Below are experts of layer 4 (counted from 0) of a mixture-of-experts language model. Rows are named router (the router's row for the expert) and show model dimensions 0-79. Each number is 128 + 24 x the weight over its row's rms, rounded and kept within 0 to 255. Numbers have three digits each.
Before each expert's rows: a language model's description of what the expert responds to. This comes from a sample of Wikipedia text that the model never trained on.

# expert 20
It responds to: The pronoun I, Roman numeral I or II in World War I, capital-I word starts, and the piece or word in.
router:075110150117097102155142121096157115156128144114117099118100119176116156125158140128134094113101138116103141157145173101095145104114129112101134131102165134096151099098138096104142154113109114154140138122153121157139116150144115138127144150

# expert 19
It responds to: Articles and possessive determiners after prepositions or verbs, such as a, an, his, their, no; also a capital A opening quoted titles.
router:166124134141162133121140119116141138154108114163148144129104183108128086145111111107120138092095091123111097125157104109131128108131126139111108143105160159108093100161136175115114153131109139145085168169071110143121172114104081136099177133

# expert 40
It responds to: First piece of numbers and years, especially 19, 18, 20 and opening parenthesis with 19, in citations, dates and stat tables.
router:133117166111113126108148115105125142148120105099118137141102125083157096080093115089149116090099128127099141121156116136161128096149128113107122144124137168159133129111111135116101166149128155100074122071146091133132117133173121097178129163

# expert 35
It responds to: Commas, line-initial dashes in infobox lists (Died:, Height:), table pipes, and linking words like as, that, including, called.
router:119161135084097140157141125136130147150108129114117115120128131108108109120140112161125098140142094087112157139090131105168137118121120124154086138112152145140088163106114095127112159118138146139172094155146112126102166148132169125102134135

# expert 54
It responds to: Colons after infobox field names like Born, Length, Coordinates, plus coordinate symbols ′ and °, parentheses, slashes and pipes.
router:143118147111141111146119157094154133106175147131146161162180157122179135147169147165106106133088102121112161125111069100110125127132112119136123102108123154171118111077102167110107160144144110115152123156126114144139135103147110161160147128

# expert 3
It responds to: Articles the, The, a, an, mostly after of, in, or a line break, plus word-opening pieces like lo, E, Lo, as in loan, Local.
router:132099147147065157133132118115140099082141136134177140156094153095125083097143129117101102162125122127118168131077140121126149127149100163099141151105090146090165103121124126113143123142106165123145121167124128112153137088149105144117118129

# expert 9
It responds to: Sentence-final periods, closing quotes and parentheses, section == marks, %, }, $ at the end of clauses, often before a line break.
router:101098120099099107131115155121116145138096163165144136135116111139153125123093138167119123103161105161117130146114138169103151160137119091121077162107127124098110119119091091125129104122087147112152100124132114109136097121097117136113082129

# expert 52
It responds to: Word stems and nouns from sports and career writing, such as part in participate, season, team, win, play, final.
router:129134130131117087120152116082133136113096083123149127158113120186155115090095135170142089153158136169119105122095112126137095146143094125123110143107144094153138095150150071113159124150161149162116124146141110122147105078120129138117110142

# expert 48
It responds to: Mid- or end-of-word pieces like en, und, all, ell, per before endings, as in scre-en, ex-ten-ded, fo-und-ed, f-all-en.
router:142121143138155114126098138152135123158152136160119104075130090134120160126117132127092140071136134086127070157153110153134152164118107105200124132108119116125130145138124142137129145132137118108125153145139146122125103131170120143188102093

# expert 58
It responds to: Word pieces al, il and similar, often word-initial or middle, as in alone, illegally, Scientif-ic, B-al-la, Albert.
router:118108141118131130125109128109149116082113164170126171108144146126127139130086138122117132087115147116125164111112122119126095106153136138124128159129129120119146160088124148120118100111126075088126161098140088146145157126122134134132175161

# expert 57
It responds to: Year tokens like 2014 and 1998, the word film, and endings like -ure in torture, Future, Peinture, plus pieces like le, te, Ma.
router:117112154097129135170114123098153157147113092092125114143104105156128094116157160140099098115103129109109134144101156136089097105145107101095147145103158156142145159096142152111091151160111139104120156101155107146159100106153101149100146151

# expert 62
It responds to: First names and place or institution words in biographies and lists, such as John, Charles, New, United States, California, War, University.
router:131150120163145157114120098116138126125087131113135148154090077174141137167071137172127122152108136085125110150122122141150139174113159146117138093109166108149109108115176164119122141107133122140123133135165148166144116105125164168126102125

# expert 50
It responds to: Digit pieces in years, scores and table figures, such as the 80 of 1780, 2012, 60–61, 32.1.
router:122100150113152138132103149130140159161184103110116132128118113142098080183117127131100110118118111093101100151105158107163143099156155143090111115102144102136143120121138148100105157123096156126123142120162126148166097148143092139172145147

# expert 53
It responds to: Newlines, especially blank lines before section headings, plus == heading markers, table separator rows and pipes, and degree/minute marks.
router:123097146110147105122141121120123145146156092107111127150137182117121106115144147091104128140147121154117144145171178088106095143134102093102087163142161157123123138099140138111131125164114167164123164169147126138148119117151118124099085139

# expert 42
It responds to: Pieces like ar, an, in, ur, un right after a capital in names and places, as in Mand-ar-in, Beit-ar, Ros-ar-io, C-an-adian.
router:128147132117124156168106118103145121149121113116089131130120100126159138105137130157108093115108111095119139153088127142140129098076133184152170128104135126176130100122117122127105157161154102153132135088126109127128167135089179148133124155

# expert 5
It responds to: Word-internal pieces like us, op, um, ex after a first fragment, as in T-us-cany, ca-us-ed, Beg-um, with-out.
router:148145157117166114127107103105140149138107076113179104152097125121103143150123155133161129119124157108113118136153111149146115084123152162110165141114131130177119170097123079106090110162140121152129142134151142138115144077175148143147160135

# expert 17
It responds to: The prefix re/Re at word starts (reported, regulatory), possessive apostrophes ('s), and hyphens in compounds, list bullets or table rules.
router:128112155111121140158129097105128130149130127136114105121189113083093122160110119160103128151136123107114152143161124135161131145104124104104090137108154133119099145135130132126134138119148128112126171135153099156080114172152102152116130152

# expert 25
It responds to: Word-ending pieces that complete a stem, such as souven-ir, Cha-ir-man, Conf-ir-med, -ine, -ish, -ism, often in names and ordinary words.
router:158113175097146157160109125126142157195114112131104103178120094165091100156181143088130105104094102127112142152114169110104134095186116072122152155128133154109129153097130100115107147129118136108132134102141102157147142083160166122109146168

# expert 18
It responds to: Single-letter pieces t, r, l, v inside words and place names, as in Pla-t-form, Tex-t-book, Connectic-ut, Har-v-ard.
router:110112130110157152117132112127135155159146133107134115113134118115129141103136170095092121156140160140116139125164133168130101109119117108139160098130109171123159094104123123114084154106135174098105122112100150157157130097147141150124151129

# expert 43
It responds to: Pieces in election and political text such as ball-ots and part-icipate, plus digit pieces like 2, 5, 2025 and -ing.
router:118101162101131136150108137098153152162117098090118107146111121140138107122177153137106112122112139101113148153103150125083071083138099108105153142105154148139156155113131153103108148144126114101117155106147098148162106116154110149107148151

# expert 27
It responds to: Short pieces like o, a, d, ta, de inside proper names and foreign or technical words, as in Johnstone, Josh, Taunton, Metadex.
router:136099156113101104146120091115140111129102103098154085110121076152092148107120147142132150145144162114136163137118164093093150162099120136143126115096131117125173153083125124130144137152060101147107091140142119145137101131122130134132160125

# expert 26
It responds to: Commas after a noun phrase in prose and lists, date-range dashes in birth–death spans, and closing parentheses, semicolons, and, which.
router:112119158116111175148157155156138156061138116137137167107126110126118139089147162157104098125139091126115161090104124144147145109153104158108102132111142153125106154124089080104182139092170131097157095163134124148154116141146119114128118134

# expert 59
It responds to: Opening parentheses and quotation marks, en dashes in scores (62–53), hyphens in 12-inch, slashes, dollar signs and LaTeX subscripts.
router:069111174119182129155085088130164138137171110128105106162119120153195117125107154116107116108102134136106138124099125106142103072146132120090136122112134150154111162098111135107102098136123117111084145112131116142160105133151106138139097118

# expert 0
It responds to: Prepositions after a noun or verb, mostly of, in, by, with, for, as in architect of, born in, under George W. Bush.
router:099128095151155165130101166116130147131121112126124169100102150162100165178120146120095126157134102115109107100110148161112093129132110134176117145124098139129087083121150144111116143139137071120153148124137116140112119114102095124125160143

# expert 1
It responds to: Word-final suffixes that make adjectives or nouns, such as respect-ive, log-ical, cre-ative, fam-ous, rel-ation, plus words like new, known.
router:103137090122133162145100130148113156104150091154089152089111144133164117137125159066125131043135114138127129152166147175109164116126159110167161188116130151176116135152082137129171132111097167115113146123137096085125091132120139128118125161

# expert 12
It responds to: Mostly the piece s, often a plural ending or inside names (Hir-os-hi, New-s, part-s), plus th and Th as in Third.
router:094078127164134118152091139116151128163141167119134129122090115096105156097140131132116129137126161095098160162082112141097122102099098108115153172119099167101124152129102120117118114121169088090101131123141133157120163092087112146138137097

# expert 36
It responds to: Opening letter pieces of lowercase words after articles, mostly m (mall, mapped, mother, medieval), plus c, d, V, tr, north, south.
router:114092154098159135165099128105149151162140122104096117115116091137146135106162154137123102144096099129105152153103136153094096085131129085115149164101167142160134159103129124102094150143118166106120151129153105139149117071145089156104163144

# expert 60
It responds to: Mid-word pieces like h, se, ce, ne, ch in personal names and words, as in B-h-utto, Me-h-ta, Jo-se-ph, s-ch-eduled.
router:119152132183121102129087082165139110144123121134080123138149087146135155104097114127129130106141181151121155143156144122119183119069130106168143123133136126117130156127142145129102136086136082129132090096143116122110137125138122119115124102

# expert 10
It responds to: Second half of split numbers, mostly years after 19 or 20, such as 2023, 93, 84, in dates and tables.
router:106124121127124134167111143124155156153173098102172147147120089142093087135166149121081116101103112145109125133087159084094122107149105135113129134099160114124190193157127149109135126159085159116108159099159130126152115138146077141129160138

# expert 13
It responds to: Consonant-plus-i syllables inside foreign names (vi, ci, gi, po), Chinese characters in name glosses, and words like government, music, region.
router:120110163083125151166108093101145160133123118075108119134103119151145100139143154123110117124094149106107145144098166138100080117159119101107159143106156151122148157104145147105108157157112126106104133112135108154158089139141105155098164146

# expert 47
It responds to: Single capital letters starting a word or name, mostly S, also N, W, D, H, P, as in Senior career, Swedish, Salvio.
router:145142143105147091124131152125134095144103145170108108112118163163133147137175134123098122172129099127128122130158161102096100107158097077094133109147144123151166092144125150108151159176152098085112142154161100152166106074157093148104121102

# expert 23
It responds to: Varied tokens including the adverb so (do so, more so), two-digit numbers like 52–55, and mid-word pieces in names (De-par-tment, Mac-K-innon).
router:115110163098123166165108097095155171146131087100141123145119124137127101119155156120103105121107131094106155149105148125085101102162097122107167135109139144148152182111139155111093152147120127096109153100148114148155124137148108152107150150

# expert 61
It responds to: Mixed pieces: syllables like ang and mu inside words (h-ang-ed, g-ang), years like 2002, ed endings, and words like was, system.
router:134111167108141146158109109096145160157132111086122104133105111144156097120159167152097104112106143105107161167110150121077099109132099100104153146109143140132161156102151156099094164145110120114118143106152098145171102116144106141102156154

# expert 24
It responds to: Digits and number pieces in tables, codes and measurements, as in 38.0, MAS 529, Karbala-4, table cells like 3 and 01:08.
router:136126139122188154110087144081137163146125124137114119126151093114151110086148156153147113130103085108133162144111140136121148150132124113116133136121125149106102151100151133109102142127106098134152096117146123168105148116157117084120141162

# expert 30
It responds to: Lone space tokens before a word or between table pipes, as in the land, a new line, empty cells in wikitables.
router:134125115140109158160118135108147135138107113102162134124154073131151117182165152112141113147109116104109125145121164103084093128164097117104150128113085147092141166109137161112119120162103120129112125158139098146144146102134114146123161155

# expert 51
It responds to: Single consonant pieces c, f, ph, ci inside words, especially vocal, relocated, location, and word-initial c as in civil, citing.
router:163115151109111137116141123147148127052126160160102142114141131128096071118108147104146140150152122141117102156165137090130117171152159161147123139119144132131144141091139166113129137117126124127114123142139115105133107122152188122105157152

# expert 34
It responds to: Final plural or third-person s and similar endings, such as es, ies, ations, as in garden-s, episode-s, heuristic-s.
router:100136130161147121111117156100152132144120150114146113119098126104094126113150109166089089111121121110098170141098126143128164105129099146121128173115093164082127159126164136116097115099165107103103091144107112126155157133152127154179137098

# expert 38
It responds to: Pipe separators between table cells in sports results, stats and election tables, plus semicolons, percent signs and See in See also headings.
router:097117128107099116109179132115153164161106090089158161156148156095097116173121157139120100167121091144099137163130140097138123082149087115083149152132139150110152139114151133108146137158187125141075145118140105152155118106097106149158123155

# expert 46
It responds to: Middle syllable fragments like la, be, re, y, vi in names and words, such as Le-be-sgue, Penns-y-lvania, Obser-v-ation.
router:117116153122095135170113082110153149158122114101125099158123115120131117102168151136106100129110124101107156163114156139117080135131112124115127121109133160145138148094134143109115135149112107103114140112148120158172128114152095155129138158

# expert 21
It responds to: Prepositions to, in, for, at, from, on right after verbs or nouns, as in went to, nominated him to, performance for.
router:159135101100102124119072132123145110149130142152145137110118145159145127144121120089130114158128128098124143128086165149141159096116112126118118115130149168089126178118102145106103124161143167119087167143144125154096153180154080097149138136

# expert 45
It responds to: Modifier words like High (before School), first, United, North, South, plus pieces like ke in Karaoke and se in secretary.
router:163097114098113158181140123141164145167158143144087093166124135162155121148154153096104112119090135101111132145148098099132156132145110138116149154106146161162160100132101127102134158097132085136132160108157087146142128118152116125107094163

# expert 28
It responds to: Short middle pieces of longer words, such as or, ic, ad, th, it, il, as in Alsace–L-or-raine, Ch-ic-ago, ad-vance.
router:095101133168163141086099112164141138109163155163078117127159112101139121132159135119094119155140189131123097146109133147131061127111166137100125088139152137116122179123167150120128153140102121122114139059158105137149142114157130152154148124

# expert 11
It responds to: Lowercase or capitalized consonant-vowel openings that start words and names, such as mo(vement), Ma(xwell), Li(ke), pro, co, Ro.
router:114138138100149165080111128142136105113141184105102137132098154116119114100137144124144196153152166158137132149158101125143101110151104092116156094128108136134107128135096162129145130144105109158114136140126122131134151165138098133101146113

# expert 15
It responds to: Mixed pieces, most clearly office after ticket, box, Graham's; also Award, House, Force, part, been, and name or table fragments.
router:133122151115131138148119121098157148147121112106098096148117109162117118097148149115104107128102129101106153161118167101118085117131098090108152135107151148108128158095158148114076153158097136115112145114146108145170113115171120156114161149

# expert 2
It responds to: Bare space tokens after line breaks, table bars or before words, plus word-opening pieces like con, pre, co, h, and accented letters.
router:139111119160102167166123129101164134139152102101160120128151096133161129167145156136134105145099107120102159149119161117116111112155109140114144147111074148101112144103170147104111162157095153137106137135143094168170151106140123146115152156

# expert 14
It responds to: Mid-word pieces, above all the letter z in names and words like Vazquez, jazz, Nazi, MHz, plus za, iz, ment.
router:102092132109155129179108165097147133149131116122097084174116147184113120112152142117151111136095128119112111156120133116096109091151102085092147124104169126158133169133153158120148157142137175088128139146170095149170120137157098161123150119

# expert 63
It responds to: Periods inside decimals, dates, abbreviations and initials in tables and names, as in a.e.t., 30.07.1990, Henry C. Trost, plus sentence-final periods.
router:085121131127132144151124128096156143151123136146169097162090093145124100129150142094124109134109175151106140148101157128115108095114103100124153127112136141174109166139102143110158096137097079134123160134159110153166105107162091154116134143

# expert 8
It responds to: Articles, auxiliaries and relative pronouns in running prose, such as the, was, is, that, and especially who after a person description.
router:134118154133102128141144100135128069110139100121155109140125147116105101148120146139147131117103085101114093096124119126144152129131106178117072139116103109137150099137172139119164123108126153137156118154100141119083138142133145131107137154

# expert 6
It responds to: Mid-word pieces like w, f, k, et, at inside names and words, as in Seaha-w-ks, Jos-ef, Or-k-un, dus-k.
router:145135150120121120158120124151150153160175106123137082115162126112105125163132121094116101156116175116121140114092079129131177116121145125124143124116128149144143162092161133123135134118158090123139100144130119146129110125130106112093148178

# expert 37
It responds to: Single consonant letters p, g, b, C, P, G that begin words or syllables, such as p in equations, App-s, Camp-b-ell, G-eorgia.
router:136147108112109089111170116118144089136135149133187116075182160082117151147121147102101144124121142150136101143101128130111143098148137133115157110136153132147134146141127135129081111169123119115132146128107128134158133155141135096119161123

# expert 32
It responds to: Coordinating conjunctions joining titles, names or phrases, such as and, or, but, &, plus adverb endings ly, ally and also, other.
router:172149154106105168165134111116162157117120145085145112118144116131126157142144152172124107103081151144116155147096144121123102101140127090107137136116088128083132160116174132097145136117142090123094150143150091138157096091164124159107133144

# expert 7
It responds to: Single-letter or short consonant pieces, mostly n, also k, z, nd, inside names and words, such as Tow-n, Pan-n-onia, Ra-n-k.
router:098152163132131160180112149088142105130146128085123093123147134102159148180155136101130108167147110113103143152116134093172131111170077093109152141139166095143109139143183143108150151164125093123165117175153119131160096126079135126142104148

# expert 39
It responds to: Vowel or vowel-led pieces inside words, often foreign names, e.g. the e in Janeiro, Deja Vu, Cemetery, plus ri, ra, ma.
router:101115148105132171117120140124130133108165119097105133155099136137141112141134099097090134116133137171153140148095083125139156140136172115119153084131093077136110115090141121139097142103116111105136077078134155134104154106133122132140140109

# expert 49
It responds to: Word pieces ending in -on, -man, -ton, -son, -ian, plus con, in surnames and words like Coult-on, Hu-man, ir-on.
router:152114167141082164169128161132152149116146108128128120156112116133146178132155160097164148112116157094111172129115094118121092127145129107114122130129148122146100147114157156113126158082164116157152098122132131111136091121105081161136151127

# expert 33
It responds to: Noun-forming suffixes like -ation, -ment, -ion, -ity, and whole nouns after a determiner, such as album, band, film, game.
router:151119093141144110109117166137110145105106153123088119079129085127142158095124150145121130067106130122133131133139114180153143148140210129133128154103127143174171111140113117132116095124137161127101167120141127129093082144151192135155162142

# expert 16
It responds to: Word-final suffix pieces completing verbs and nouns, chiefly ed, ing, y, ated, ies, as in bre-ed, suggest-ed, S-y-stem.
router:136111091143190155152121115129147166117151100117122073096120140077112130085122120108129094098116130121113166126179139148140135128160082127124127150154145129110149123098141164128142154112108073111127161106151111137134129154129154145168147155

# expert 4
It responds to: Wikipedia markup at line starts: heading equals signs, infobox field names like Born, Location, Personal, and table separators.
router:140129139087113149118139129109150113096106113077112147165101140106102143122152152155150139188074158086081098154110126123082084143118074114127192106104137148136160100135097127105137164144138122121182133124142102158115147107116139172134115166

# expert 55
It responds to: Consonant-cluster pieces like st, est, it, ver, tt completing words such as be-st, Po-st, ham-st-ring, instru-ment.
router:108105086115090123179095108124134135097080118117092149109141105162127115137146138115131126077153135137122147153107080159115101097116169105170145108114108113125137146090158157148120127143119116141117111125123119153147146129106163121126136039

# expert 44
It responds to: Word pieces ending in er, ter, ers, ber inside words and names like viewership, Didier, Jerry, plus month names like August, September.
router:120151124147116143144148147073155141139113132121148103165121051172171153086135140085121119143111097108108113163107143083062137167162135116083137159133150148148103090065148117105123171136119190162117140139120099160150162149143072145135104151

# expert 41
It responds to: First capitalized piece of proper names and words after table pipes or list colons, such as Un(icode), So(vereign), Sa(rah), Ad(olf).
router:162123124139115123102138159120089047126144187129130164159105145155120129091107110166131146151120123144164130071186153130122112105115119159169122082138131126114140095136083146118107081146153162110134142160125131126127119148112123115086103084

# expert 31
It responds to: Pipe separators ending cells in wiki tables, plus semicolons, closing parentheses and == heading markers in lists and section titles.
router:095116131149101168105124168095149148148113117099121151172147109107097101148172147135120097160119113150102079141110139129079136104156107160110118141120135155107110139111151156101076152126085111143110146115128111146156110109090093125120171160

# expert 22
It responds to: Words in football and sports articles and infoboxes, such as League, Cup, team, Total, the ate of Date of birth, nationalities.
router:136104117134116135094153105111137158105108079094151117141132152181126153140116133157133130165138127144121122120147176131148139131125092094098155164152122106140131067185146084129150145141159160134132147119123137108118109101112122154114077144

# expert 29
It responds to: Sentence-initial or clause-initial pronouns he, she, it and his, her, him, especially He/She starting biography sentences.
router:154130136150193136157099155142152137167098099168114135129107126089201126137166133099094109106104162096107132143161146129162138146183148110099128165110135159098179167151124150101137122101145147141099149155123107157162140159144111101088130133

# expert 56
It responds to: Single capital letters in abbreviations and at name starts, such as the C of WRC, M of UMIST, initials K., F of Filip.
router:162112149126110093095124122134130098166107121141162134145099155150130110143163125118173128119102122168119129123115133111099123139142121105099153085140122151099136124142084131117105127164143155094164155119156152143141098129124128153098100103